{"num_hidden_layers": 8, "balance_bias": false, "router_logit_norm": 1.5, "num_attention_heads": 10, "vocab_size": 8192, "norm_eps": 1e-06, "positions": "rope", "rope_theta": 10000.0, "tie_word_embeddings": true, "init_std_up": 0.0434, "beta2": 0.99, "lr_head": 0.005, "dataset": "wikipedia_en"}
Below are experts of layer 3 (counted from 0) of a mixture-of-experts language model. Rows are named router (the router's row for the expert), gate (a neuron's input weights, with its number), up (a neuron's input weights, with its number) and show model dimensions 0-159. Each number is 128 + 24 x the weight over its row's rms, rounded and kept within 0 to 255. Numbers have three digits each.
After each expert's rows: a language model's description of what the expert responds to. This comes from a sample of Wikipedia text that the model never trained on.

# expert 3
router:117093160120142108142142109101112089097107194153130141120106126096097111129159169103137136126142115150126133157119113118089136186091158154115097150137089139105114135112100112116137099127099134120108124103157164127101138129145120114144155100134152106096107130130127105160107151080182163093123133140123162133117149150134157134147126155058119125155135146101149148128134173144170126149167111129129152141124126136106131136108146085165103089133170156159098132162135140110138159132170111
gate9:127100130120144134131098071154189111115164159089089117177142118130135127155145119128156155128117165151116119162153051153138117107101146169122148133147128115134145109115133120110114144122120117136097129182080148131151134111074104124087144138095105101182147129103127118127109142065151115138123130138108135109141130176135145123124150125137096166049122099122129098094074166139134124077117104120150155129124113121122148121106118152117131148100119107116092114157142099100103070101145141
up9:120138144155120143090120129186117139101139081153116114151105115127141117130169098089162102108101163140141116144154129089103165152121138152093140121135125100112142152111149116089126132103126126113137168097118126101187167083118140125093132139136157130128082075139078120174150153126093126104125114133143146163134140093098116125073113122097142100136178098088160136103137133135114100119111108187113144160137145182098133105114137152149142098155111123128130111136103078138080104157111124
Description: Digits in numbers. Single digits inside years, dates, coordinates, scores and table numbers, such as the 2 in 2025 or 1 in 37.11437.

# expert 6
router:110118136092127148113118104140087126083113094122184117159122177146106136138154140077171163144126121138126109145146110112124115152150126156138128112119115120145146130114173109152166206109134144166090136108117115113134155134088134149100125112150103147107102146099122098126123131099119127146127111090137154075115139107125145139131159153132125105106115131174094111117103139107131150094146114135106126153125062118116117125152115134099137111135144144165102091078127118143109176156136086
gate6:077104109080121110153135137113129114125107144112145088142144118121133172135107100194100101143105102122112131149142098134141171075149157113105123170113116121108106145166123129108135118142127128126129144140155147125119154165073150151161080139121077162149119116109161127125123091090120159150162075107158112138095137106154104114074126128141115127138078133178140096143117116140163144111150144137102099111126076119123149164133109113121145139167082111185113152112140114148111121141121091
up6:157088125182164091137154117139143112120151145146146120138108169152118209117108109127146129112150139123124142123154134149120111126143167119143119144127200126149130132143156126133137120161107091122157133157087139112084125128081136139110109153115155125115130146112149156128099102151128120158133117154082163132173093116133147131148121094141145138124116085122122147103160147130129133126182105145135096114135155132122135132107146143106143109108115141140159110153109141162155161144160081
Description: Latinate suffix pieces. Mid-word and final pieces of long derived words, such as -ation, -ism, -ical, -ities, in extremism, attribution, quality.

# expert 20
router:118161136130112103164133112143131151184148130104119148104112120104136148132120108177134139170134121155136148141121164101139135141128149108104179118137107143145128119161137183112119147099168128099143104098138108120159124134155166167122154138146093143144191127145129083128161128088090146192121130124104120150125142146188130163128131089138139130143141116169124139147117126168090109129116140113103110128081077153113112108130156109121129162106137098118140108119141108109102126085101101
gate0:143149119107132146147132096135128145082165165104078135089174126123114128112119116174123101136118143105150128098133132102132112189120146124152076092113127124140158147136142158132148140146123171142132123151108130114148094114149142128141128126136135121119154080128142143094108135164066115153154180125128136081153169152125123109169135175137120130087165124125128114149101118104118110149132106148099127097103162160144126117109098136112135107138136169136118142100115114138145116149125121
up0:121125100157132188139143146133112156127107100114141120095145105117107071117157115123135140135135109126133202127131119106159149142086120140103115153153083151092118130129108113161122125117152122100118146137104142126143126172099088140130154125140102121135127193167122134121106133137175108184148158140121132108124164142136145164158135159091156132124111133127145153078134189161130137153127140127102120104137091156159125120155167099165127094125163110155114156101147079105079128147096151
Description: Mid-word pieces, In. Short consonant-vowel pieces inside names and rare words (Barry, Symphony, gland), plus sentence-opening In, By and During.

# expert 19
router:147116092147082160138119124107149155087116113121155101132136128095136129112155115131128139127155120110125088113158158142133100153116105082169111137153168155147167109176124129123108149127121131137133097146140098150141127168151114138147119114103169143136132119088091119139090072169136114106132146105164151123150107129121128151183146130125130119095154122106093108116131120138115154098130127150106131129132202152125108091108080137092151105100124128121143118119116116144167133145148118
gate0:115145145130096125114125103122130134079128154161046121099147113092115092128097157135144061150152146137130163113118150106133159151124097146128115105156116109127119129098104133096152144140112137116104101130140171091161129147113148102101117121172106134119162161086162103121088117163090112156162133173111119159146134132120133136168104180135099127102094124130085097127099173121087094111150081126123110102102156140159115154134163102139153111120144168140105150134133125146114115139140159
up0:150153125129157154096103127130143160157149098090131145091149124135138146150154100113154185162157079113121149154173163107147145141117110174109096156115114105124151171104105110144096167125112088094082104156156143137139124138102126149163128137100086114129172161113171142136098086120107105144123132153114111143120131088139144142128126163079158114137114155167182151120117142145144140137134153105108120115125132096133179092119120100172187138166118157108112129115074121084111127147116143
Description: Word-final pieces. Final letter pieces completing a word, mostly plural s and t, before a comma, of or period, as in Works, plaintiff, fort.

# expert 7
router:139140161110110116124101103143128132128148119139094073118149155116116108076132161133089111123154103135184172169171152147118163107144161135145144097138148133114108162170138099134145177087125129182115110154145131128127121132114144139119098185135100149146122157164115095138167154119133134141150143128094170141148130082085109108102126146130145108084167148142143111163103117089091096117086115145093140103144124125120133104144090128108101112121082113142087096106145154154102128141170105
gate2:137106105118165130132137136195189119175141151150126106130133152145120100088176160105128130137119111109111115144109123128094120123167127146129098144078129146094126135122121115175142114134151158118124111127132138147164096165143127133086101126141105087142148143128142131129136122117131170123159150135134133128121167148091120142156114143164141131100184149139131127147129162121150172143138108092173103117147124119144074110137113154157163147097082174167170134195108134149096125120141124
up2:124160099118167089090085080138137104147076141122159135133139127093135136151150107105101131082142119159092109149152175132121118128168127103156135115138158119107092119125187121083119123165098105079151165110142128146094123116102110132147163093153174159079094106162139121130134090127133140143139135157106097129073128121162107153103113143159134139156133164080120113152145143103163113105144134116139145156139145106156056116090131125103111159165158124125109134122151076123134099152127113
Description: Conjunctions and prepositions. Commas, and, or, of, including and such in the middle of a sentence linking listed items or phrases, as in one or more.

# expert 5
router:104103144144147128097116140128141094128129104114117098086131110148142138122125198132167119175132121143128141098101135120076146142136199098133113134164147103156084119106150147185163097126053110112127169164117126113143173211092154150150143077151120146130127151124138120150113130128154127157139115157141135140099146097139114097161106154127110123175075141133171118148124106135123127102113115133102076134107128087085114164120085127129106097137118083115148141137074158181121100169155107
gate3:108126128164128153095111144101084123135099145117152105085106138174148140133150173167163122146135145128104105145102104104158108136124110182090146133086130120123178099126167105133108091106135147174201108114165090112133110126151181155157081151134103137137095087096127130130146116104164113098081167135128137151137106116134110137099158099159097134134136149124120136099104122153168130089161100174155119123101096138137106101129148157139165105154136109095120108071142138125133159150113178
up3:118135129113131129163135140104112105137139126190135141122130110088137171135106099150150124072134204160114138128078093160132128161147122138131085076112133116147135125143106167138121158084115141120111105156162137150120138150132164116167136155098093125180135149115154150123120129104120132119142143139135045146121125101105108134124146129128155061108149152100104102099127143113101100121123116135134147143089103155123144131133135111130140134112121130148113130151151135112099146102108153
Description: Table and heading delimiters. Table pipes, line breaks after sentences or list items, and == heading markers == in tables, section titles and lists.

# expert 15
router:131122130086151129132143131139100110120128102107111113128134125139138077139146117128093153133175136147142170097193119126162122085137107103143103101151109097138120174115078148105146101092143115126145148149141131150101141155175136147123123165133117116131130139121134127129165156175112175108123120132153122094135132090104099128133137149120114149144131126112160146133180098120140099155138114142172134114086138130134153087093191123066119137097100082137133108135128108154108175114111169
gate0:149180140120151133105108110092100122095139160114128101082168118130124107087087156127121084119096167061130179113116148125130110151107114118138112130132108105106156106106137158102141122101119143124132145122145117094144120165104169116099117112137131125140100077107161121111080146136080103162139145131173146120144143155145114083120094164118142172113155104151108062101129174151127113129164098149136119094103133138096116166116122112127138117172117157149127117117168105170098126148174156
up0:132132131109127176103091167100113123144127107077131132098148127169149132121140154137121155142124118116111160152134146159116109097129119181133146138127096150122166107095147110122142160129145098112139109171129121121134124105143137106155166148138066107126116177121140104103112092089166117152136091148102168134128102110152162114108117147118146189120117130123196139098131166143120117111154137127128147126079130155151152112104183099158152122115117151129120143110112109144109195141147134
Description: Sentence ends and copulas. Full stops ending sentences or abbreviations, and forms of be such as was, is and been right after a subject.

# expert 1
router:087111160125121150184111151139159161122131095103135097180152135099137118086171116143120140101110096132101099118122137134164134099178141168128179163144115149127147160083149138135144162100100140101073131104109116146120160088166115145150100147149133137164134109124145092159153145138126087135128114111119146103114144120142140108145151115132126093157145114130105159135182123122078113105114173172108136092112112102150138108148154132109134099181129099145110082147192127148128127122130123
gate2:121110103141108131104150132147172110151138123119144143151160140135104053130189099106154100134144100127105104136139119117119157142094160133152108144108179122124126137099102107146116119140146135094144116111123106146136113151165144106137151140110086152129093093159111150142131176157153105166130093135132184108126153088153191161114122116154135108118133137127095136077106144109114116145127109130130098118128109123130126115125172143115145110126121155183103135150119160145145114127082118
up2:115111098118145127108154123118105134152124165115143155134126116154174128141142143108149134145123099165085071136157124081135116085192108116117109114105168110099102117099150173080124173154161136127158117172129087149100117144109136124119146078158151117101105126167155131088154086180113153135112115150124082133162095123141081137150116126113122153143188139078126119127150174129113118143173133132164175122155119101126103120107124127113111118146149137115160103117100106141162125108175152
Description: Clause-linking function words. Conjunctions, relative pronouns and common adjectives opening a clause, such as but, where, who, while, former, new, plus word-final pieces like -ing.

# expert 23
router:122104157139159147120135108140104123108121117119125160114155164114160153173127139103107115081145103143107132160102134172104150139129107108137116121137152167156144101164115101146080099156153101111155128118114121150159114150123106120179112116170138135162136122151120158136132114142121109131146133079123120138115101152120156102144084125154149116101170107097121152145129118166118115164140131154191146177166159113131123138113138151172152095121147135116109147104144104096120166119150093
gate2:118107134120145135139184114132193103185136159112166126107134155154110102139114112124150105164133155096083113171152102086125149113146131116128130120115126110139079117133118126118133163125106103099104137099091109096136110132158123123080136154142129137134162143148099131144150134092140117144130054142115116092080177097111199159147131128136158136117135094111115121144122136109121131148113077094151095136162132117171075075138137093119136152114091155173135124148097151175182127122129118
up2:130132140129071126142125149165127125144132160111204156168094110123172144126109127125104123115129143154124150137139125147097134123150105114144102129114164084113159173121185127108130121147119117088136146144106122107168158118153137156140161108107157091128104097123128120122104108139106114154129126172118134156118093095149133138117147155129170168106152132098096156150154169161148148127159124103081137161124121083124106121091140121104085091117171154141121112107131109109148118104151139
Description: Mid-word Latinate roots. Inner syllables of longer words after a prefix, such as mini in reminiscent, qui, con, circ, lu in diluting, bra in rebranded.

# expert 22
router:135127104148111105108142133105151116135149160124104108124138121152135148062123137096127097120107195140140119129112098159093111113139168149165123142122124110145112123150112121155157096161099127148136143139132120122093156121113168126097124133131148133087059137132131159120141111147111107119173116140159124210104139129144134115107103109106112137159125138170134087107121163138161083117157123131107121156119150170141132106135163119137151098127105114098132154143070127167105096176163149
gate0:146181083138113147161121137125125140122146143145097175111154118152117109108085154120102117145103142115157122162117112111173149177081123156137106098178127107158121106122115129107133149139143138095098111157150138113133147113125080087149136131147115143109147153150158106145102177177117128139140149101157136140156147125134118108140075193127141175161156088125128081112079112143128093117126095134125141112111136139107108135128116131113104115141106135121167163099138125144105117119145161
up0:144141090182140133142116143181134125178126117097128162100165145104155117129142121115113184101109120170101166129132171143159131139129123148092110147154106109162114092139097128174120137148127110121165075174126117108200141103121105103109161142126081132101150149178148120091109131142144120143123162116086135130101137112149130155133100140092140145138110128105161143142100147121170123138124128117137123117135128126148123137144155120149140115120072137102134127123129127067098139162119134
Description: Past-tense endings, odd pieces. Past-tense -ed and d endings and verbs such as released, built, killed, plus single letters like g inside words and names.

# expert 18
router:152105118081119129143098143104128133114128108139117140116160088081175147155128132120132126149130176113145121109129144119133196128126124103123125138097158172159174118146123132139117129156090143124098136122109084129148101137056123135185131113139140161164120103118099143120125089146137144148158122129123085166127107112150084148124105166145155144116119128115109105129150080159105173172102110163114091153119173158119120134132129144113143144099090102086138156110103111123109088082107113
gate9:128138124104121116095124129142129100089146130142136119157102105103155135142139109092158120102139150079109134156125088142088143106150129160112167113136172085116179123143143131130113132103097126128117097132098145134110090158070116150157093148139084145169120141116120158104143137089127105125145141145077172116133133140127172133134112133097127145080086084126136117145118110130111126100098168121103111082152149109099127100103130091091120121079135133138102134134128169088101113147161171
up9:132120158116122145170155144156098113108123081157127115132119150167136122170145112112170116153175129131142121131133119151113157143159136111114123129131197107157163128166149141137109131119162094158160163092144122115187123131164099137125099127124132187123144095153099127151124177132136149070125158151121108139138144107130129166137136157119170102103163103114140175108164114105128148119097097129110111123089164118108124121133104161122099132109147152121087104105152141167104149178136166
Description: Separators in sports tables. Pipes, slashes and semicolons separating fields in sports stats and climate tables, plus plural s and possessives its, his.

# expert 10
router:148133132117154131123093145151127160142138111145138119129153120151136109144121077138170197108085101150112148128126138156126114108139083170133129113131127116105074136142173171134142162139136162113096143108079098111125100095101131126095103149151113111147172105150123116107165109133105109164146114153139146092152167137149101142115161109163122123107088116151087110128111112119086158151139111109121119135153112093150148138123100162132146130128121161126109139124145132088126135169094146
gate3:128122136131110134117089083147138126090109136110092160130125101160108096137151145143121168139133110111162113155121080123152105177104128114116134151078129069167149137116155142160108091146101100135132094118149132111158114114142157145128110133162123092104118096089107134133160136134148142116141158115126097121108118124155101139141121120151095137109127146119096130124097096170174190124131083119144127097126116120106143107178123179141136124139151139126118111094080146144106159141102136
up3:105139143108107112110136144086125128107168111151156152098144130129134160140101113178160138097155154164101135160130118138163115159152111125128101097094167122134147110119143164140127155133119113076097142129143109164088163161163139149190132102126109152142144147161132159136136091134088134130118177104135091134121140160140124102152164113096169084076141146086114091138150107161147154097163078122124134141108134110147142137132161138127119133113138093120118104138177122145107124114103112
Description: Table pipes and prepositions. Table pipes in election and filmography tables, list-opening hyphens in taxonomy boxes, and prepositions or modals such as of, on, for, would.

# expert 16
router:141131084126130158122140101173155144146154121162115142117146114155105104170117075167129153108113120099174147124130134098164131103122071129121121091151113129099144167156120103071100107146162124098122132162154100154120114087133149139126129151165102157148120155083124139094160155112148170105109106153114126156158130125137152111091152163147153136117131115111156130118136135169114100135161098155152091143099158102150085135082161129161117120121111163116133125139157093113146093096145154
gate3:106135141134122124102133106142132080144093119170132141121131137133113103138151161143116146161134127121157117130100150136158181101147123158176178140088153128097161113089121090133099073121139151121119115139146107129141088127148180130153106161162106075111131117097126138089100142101177125136126152100127127164150083133134102104119184076151121118149113157107125151125101132140183177140115146154141135106087106114132120111118108150130115091146127135124089133126104159139149140178097161
up3:145114149115138145109132126094121132145140161122118146124176140122155135140096141186148123096168169120109140154114100157128135123147129114164112112118157156140151095106162146142134101118122096096132144119124126125133163117122104154146129132113121172177141139119167137107138102116105129120153135113153073157167115134107111138148150118095153083151158181089136099138150155125122109114084087116125156130096120127123120118140117084136135122106123145096132131120141127168156130130102149
Description: Hyphens, dashes, score ranges. Hyphens in compounds (best-selling, year-long), en dashes in scores and year spans, list-opening dashes, and number words two, three.

# expert 11
router:110117101138134112117127144131099112106117158091108149128130122147144147144103116170130084140145146099118098104121166138159102120123125090149119118124136126135140151069107116101121149158131098115116122126128176124072116134098130113126157096107124127090122091101112191151106138144171144110149136163116084124116101126134107089122089151111158113156132108135143124141115103088150144121097129114119141109134176144116121142100086135130108139097159161092157144140110139112147122119134153
gate2:148144125132156125158117085148149126130130175120141109182114135130142097090174140123156140162135136105111169145102110119102133117113139114155142086119151076150117147083089157136124162108087151134147121148109111140117125128126100148123180134150115149125100129124087131149148160118153135124128096164153146152130203119079154114149114142134101126109177151107110115142166137124128137148151119132141113123165127141148107124129080119120118098091109125104141104127091170166137151149096097
up2:108110143086102126082155115145134092112077133102130095115067101098091151125099113138132111097147131185104133140130110147098114096163138128101099103134176086132134125101165120101118137142137103133139132113135128127085138100130129156138134106106161140105103115147143154106095110127127116168128111201142162167104087129130081139133135155123132118131161103118133159157147159121138129165123117103121139155148136123113086113100135162107113131136172120124127157096120100165114134125137161
Description: Name-internal word pieces. Middle or final pieces of proper names and capitalized abbreviations in lists and tables, such as Ly-ft, Olds-mo-bile, plus units like cm, km.

# expert 4
router:190129108112116110148140121096095126127132094138119182119112131105116132134120104060112073101087168095093122100126114123165144124094094128114130159178146139139191142152130117139098100121134150154150124091086110150118087097116136135087134156097139082112119124087134150112112126146151116148131154123163132128138121161127136133137134095163163133105137117106122205166096165124158158127131114137176168088151098153161160165114126119118154175124118183110166099136131106082141115103092156
gate2:131105177134153102121126095170150107168146135096155113110156172102108091120108134071127138162105149130098088147137115107163143088147155136078078117148122106143136138108089119134129126130147115138148101132124121124157101086107136088123119142101112116161115137153115166135145168110145131164121114151131105121102169132143138144148149129185117059103142118145110135110093142140138112150177107101146154125132092110134110149173121137135144154141102153112110152136123138172115141153110132
up2:112124133101132105093087116150136134129103139096136144109128124103151131114089138091095128110134105161112135113130136127122144121151082123141127091100173124092126147123171155104171149164120146125169133130138113145120107127146121126181134100143137102112102126135122112111125082138123129109126120152140154204137096076153108146140139150106105161130163108092118163133134146137128099116142105128133187158122082136071087115140157138117093120136169166125120124116124153128131147124131112
Description: Apostrophes and prefixes. Apostrophes in possessives and contractions (aren't, Women's) and word-opening prefixes or first pieces such as con, un, pre, dis, non.

# expert 12
router:118136117126129153131158155165142168111143119161191156151120142159072102093128105136144152119069138103098138100077139099111091104156125121079143106138151079086150147105158122109139131116148138103133104128131109139112109108137119122069122131107116137150109111131097100135131154148102119179131133138159133136124108114101118105120102106121104123113125124114154145124095120148137129124107137142134136099109117116180112130134101167106142118156098086115149160150185155145110116120087119
gate3:112129120125132158116130143122105126103107140144100108109120140141140100102150115161133126144091085085132126137164136112132146117112136132157160129135146129132166100128128075108121049125112159132130143125125121106127106092130166159130112141149122119076150123119108109097119071108161163131132158125106174179147085097154106122133135112125090141146115130137142104101061131162130189103144145141182115103111120125151110119111112160137142125173146141088100096106146123133124167131144132
up3:090126142127080113171131168097124115180118173138132134131153128149117161142139141148161128095180162152126135148068119121136120102144099121119122087112129114121142150153138144135135152089113143115122136119163106143133111117155137120163143125114110169206183159155127124117151120145093122116136144098174056129155121114164090088138149137108135090123127179117118144118137105121128131147118113080158126159122128095124150145136144120132142111146101091162112072150142112086104160097050140
Description: Section and infobox headers. Line breaks, heading equals signs, table pipes, and infobox header words such as Location, Personal information, Scientific classification, name, Born.

# expert 13
router:146143129117150099157124140152143119169165137115120139162133080165137140089134062133093083111145137116125113100138125101163093127151097113146116121095121107079109142099113103098151102124141124150151123125083126124132136115161114148136123149129119135168109143096128151118145142121087145084105079108131090121118121126125096124086126100140142130154130126111097111118124129115177113122105203113163125155120090133152110180141201100121105164120108093112170128166140117106138107070120124
gate0:125151138106125126153104121148108133128160156117110138097133097139105135075148121140172068123133127110145191152109107094144130153098108151116096120152145115131137137130109143074162137141145118116158132122170142098125077129098106135125136140139135120139131109117141138123093155191099092136108142140148155115139122142139151093120099171162142151127153123147146104129132150122107128111147072141107127100114123149123119140116129073120129080121138117127121137108126115123107110149144157
up0:113130100137108174178132097141131141143113128101130123133168122142130116154155151123123131136129119140119205122146155150134143140100139151117124129143115136102101105121117122127124167117121114123122124184116123132196137111115106075151171154137134128117168148122167107136135151149142102153116131142143123136112121114158135124128115152097150171095103112115167147116119172130142153174110159096097154141114126128137157130105181097159133102121117144110110141136108103121116157164106170
Description: Non-Latin and name starts. Pieces of non-Latin scripts like Georgian or Burmese, and initial pieces of foreign personal names in lists and tables.

# expert 21
router:162137117116147129167155152151146116190174119120112128146140090139130131092116081136093084111142133119116115092157133121178087128145094117152113126112134121074124154085114093080147094119156093144155125128102130132134131107161132152135116159129127134172126162107130146124150149107081143092094096090145102111119116134121095131094119094145132133157138120130109127113136128120159109121106203106155145136114088116142098191136183109124105152123127096113147121161171113106110092065117131
gate0:160152148114159135135130132136123143080160171136119097113141155122127136075119146140147125162139130157123151144134103105150142182115142153140085089145167093130148104125114146128135121125125137138142135132111181088142115139144123131115134130123122128097084151062138131142102179195146100138111177132160130122148129165125148101114102171101167140152115123178103098095107131160122122119133108108130122091120152172107090104111139118121095118124153116133120136108166151138099098147114135
up0:132166090128152176136128136156114166163128119110158145104155113161110101134122135107146160130151120145133125172116144136151151141133158133121119120156101139124102115100113142145137159139128100097156120134138111105162141097079106139146183156110084094088136102087145113108128162141144107170107137131130106117124095117124136102110098156063173162114103136122169180122137144160147136130100139082144137142136079124150122145091174117175170111104112144123103136127092087099128177128127132
Description: Capitalized name onsets. First capitalized piece of a proper name, often South Asian, after a space or comma, such as Bha, Ko, Chan, Cor.

# expert 17
router:110139120136141126092123126126101134143144105130110145074132128146140153193115150130118145097134124127115164124116130096161109153093098112140075135109127073133095082113104104156117124137151085136174123187127143150154110146159136119136117128141134136130110133145121127100076144154098133085141138118132134135139106138132132144113141146145099123104113109089134087077096164137143135104109136133088146124144093105120098150171128151149134168117117133141109140126143103131086099110106170
gate0:138156148132138167106127120129110137125150133145066099118130127126161134110151158150102113110129137153132163110133133102083138165106121114121084116158144107145126101109145162102092156131151091122136115150143172088124064159122120120153073129128105108130128120094149124121120144153096097149154159143178136128138116171109110092133105152130119162135153120132125102115090155128047119129131099099139135093094166183118130130091129106109115132127123145108123129128105161154111118112131139
up0:131153122147137167127120164151102136147104113102129184088143141104113106122128147158108145140147094127119158136133116132132185110149173153109130150134109130086113101145104157144113178150149114068133149159143132121165120158117102143194154118123073119122117138125143146108113119123128088169144164137083117148136105119148130139108110140145143142117089139119153174142126198124129102078131146099096132145124126124166155134112124101135161100132114136104114111132131100103128098139140130
Description: Multiword name continuations. Second words of proper names after New, San or Los, such as York, Francisco, Angeles, States, Church, Council, Games.

# expert 2
router:148135115117140106160129149140140135165173125125120127139128102139138144127101066129071088108146133111117114103142140097168110108137103121149125101100133106084131133106119122091142085135160092129138111128089102135157135106136120130147107152136123146160130136102134156117134158147080137095116096083136084132124100138133098118081133084144133149134129111124116107109119125145177124124113210113138130167119111128140097166143178123140137146119126090097147151137157120119121109083093128
gate3:147126168142152161100125118123109134144131129120145098148152111134108126150165157138111136161130098088162154160127131107148114136129111207145161132115162110129173093137153108120119051145143131159104117106161139104135120122164196142163067150160117086106152109108155116091153131171140122114127150087145171183130125124160121142112129102118145143121091149137102094107096109117095148132116127131146131101112123110104152141130134141109143114168129112143122102127126132127101143145066141
up3:158175133112124099135151151116094101124129163120120178108146127130139109127122142176174108101134136139110119136100103186133193154143127125142146075131162136125114100123151144088120166085115131095137116152116134134113111116094095140182160116129077163133131120138190165118140129130133161139150166122127085116131106130114129141135153120103187085115162165079138113139153145139105117124151107120126150167126158153127131137105119149123124099112123133150118106126157149119095157128128100
Description: Personal and place names. First names and place-name openings in band lists, sports rosters and bios, such as Robert, William, Boston, Columbia.

# expert 9
router:152110114157131125112129114113136147166120184107120145119131109148139144140075117176091097149154088145144115113127132093097123097127143103129113163080139118163094131125134147146114099172139166095168109167132143145130095122146095099122123114092105112108167117171123127140086094132127092101134165157124108126106104169122134128087103100140113137167125097093134124122104105126128161147163134111141161135165137132128153146092122119168102171128171123148114161122077143134176146148116145
gate3:130129100142130103090116122088167140133152113155098127115131121103096120106126137145115120170134094120136116130117161118143097103097103126159115177092170123159159089114144104108126090127109158146129109102129135120160082108144144164138066137164146085109159116126105116101143109141153137088131102097088164171142086125107110133122151079117132121185083117134131174139079124149156153108136116169148136147078155120087108140114107123106146132149127118156135124144144163093154169135120128
up3:108159110148148106144130165124162112120129156134162155086160112121148111119120114173184107068124158139122146182102127149098163114104118128137179141129171125169120112129123153101103151094142119089097103113143102159130157143169136115158164094153105105158128120147151175126136110124131139123122155150134101138162156099132159143122131143089162101124170123125145138159144145132124125098149122141134148159157127158132110135136125112155108124117136118157137146128117117105140086133134134
Description: Mid-name letter pieces. Single letters or short pieces inside foreign or unusual proper names, often in sports tables, such as Ke-c-manović, Hi-b-bert, Ke-f-lavík.

# expert 8
router:086115142114175158128139154094147132163130113112107118135111144120119101129139145131140126119111154154113126104144112100140133109145118190116136099113137127105109119093125123068142090133106142167120136128135151132139151086154124086127078119125109122106133129143148141157148163088097117111086115114123084097118138112134129117098127137165133108118167135149126146094130113104180124098105129090092124087098075152123126138101099141132090144122120131092154147124147143124131100132078163
gate0:112187152125163162120112144172137167112157169115130134084151129148092132111110172138132100111117118117163159093095080123162132142101133138108126101145160125137123127118111157100125123148124139156142145120159143084115111152093115115139105147138151123101154122098136098115111161172062091129156140125169111117163111149138111111152136163146146176150154172198109082149137115192135104145121081147127153120078163163104098120114130133147110117146119165133143126118127132161121159153122106
up0:145130077131157181129130134131173127150113116118173124106125148131107104135148161098102169143164117100122157134153116094152138129112118140150088132116126108119127134104120125149119162148119113097134119179172100121139118184092121090132103138126092155087139120133133132109072173132120106179101156091125123139100127093130167109130088143075143182118105115140148163148135148135119124149095152124134093101133144120153127104119159067156136157112109162123106153144065103118111149125114125
Description: Colons in fields and times. Colons after infobox field labels (Dialling code:, IATA:, CAS Number:) and inside track times, plus table pipes, coordinate and degree symbols.

# expert 0
router:152145111109138108149148145151155117175170126125120124123128084157162136119102079124073087111149154108117111100138131113177106113140095121151107113100139108076132146105106112094124084124135117138152113124087112128148132118144125142132117133124119147168142154103125150129157166119083145099110091066146078129128112113125114126091125095143143133139128112116110119110122141133162117118104201124149113161108102108146092167142187116133133158117106103109158127160132116111134098064099129
gate3:119140137126128160094133117160121114151145149116093135142153128133130124078114160158099153155093089101130131153133145116141109128125105162125145126088147104123151108137155111151128055123169163105138124122141139152149117112161183163195083177158122111126171129067095142083158145086176140121091115118151148187138103125138090116096103107135109146130112134137076120124122135157097144117123121148163127096102115138099120090151126148147113098139111109147108082108150161170100185146115117
up3:117139116107127129139134149134115130128141149140146145104136138093169106139124106158170107093145162145112123129091106133152151142127122090164114082122151077117125092109180167103130146102175093078109127134159082151099182109129114130193127114125053114115169146103143147114138125147102100150170118135122082126136140151126110109133140115098137093127176175100122131169145164142123125123125117109133140182130137144125138119137164153130126106063111119140119112141142108163112115168121123
Description: Digits and group nouns. Single digits in stats tables and dates, plus sentence-initial pronouns and group nouns such as He, It, Women, men, police.

# expert 14
router:146135090150125100101135095107139129120124139144116162108094141109137102125136159116171136161096125123167110150097128161105171142122170145076140121138126169134145073118134136139134126133117112129125132120169160137101088124112121138161172083110123132132145108126129107110115083118159139102121151196124138143134142136098148117146156109121141129114143125143123136095170163105100159144108109113130147107113147115138133134139118142155158149134167179123134146138125122111163103133114120
gate3:095093151150097149104134107143124092128153171107080129095167153158135130143156155124095152145135130125139108132110085140146153117060131153092157101098131137128125101143117074115114067138164156106146074075149131147170111112154147164185119152172131089105129106115153119142112103091135155126123148128126127143155120145133094108127125105106130139149128135115081117079113162168131153100123126192123104098134151119142169124158122124074152106108134188124104100103131147117125149133117117
up3:114133149134112134154112167102133088111152163145170164131135083114126170143090112166184118107125139193152133140119129152098136128129101159115107098140191125095156114147148150115125169075133129102101123154149111159083115121128100115154117160137100129140156093089146143117121126095154136128157117135129081130142147119140098138118133146161163088097195156101125094139125125132129094143124088112116168158137109138142110159117142131130130127103111117141112125163115125119148167143078115
Description: Articles and number spaces. Determiners such as the, a, its, their before nouns, and bare spaces before numbers in tables and dates.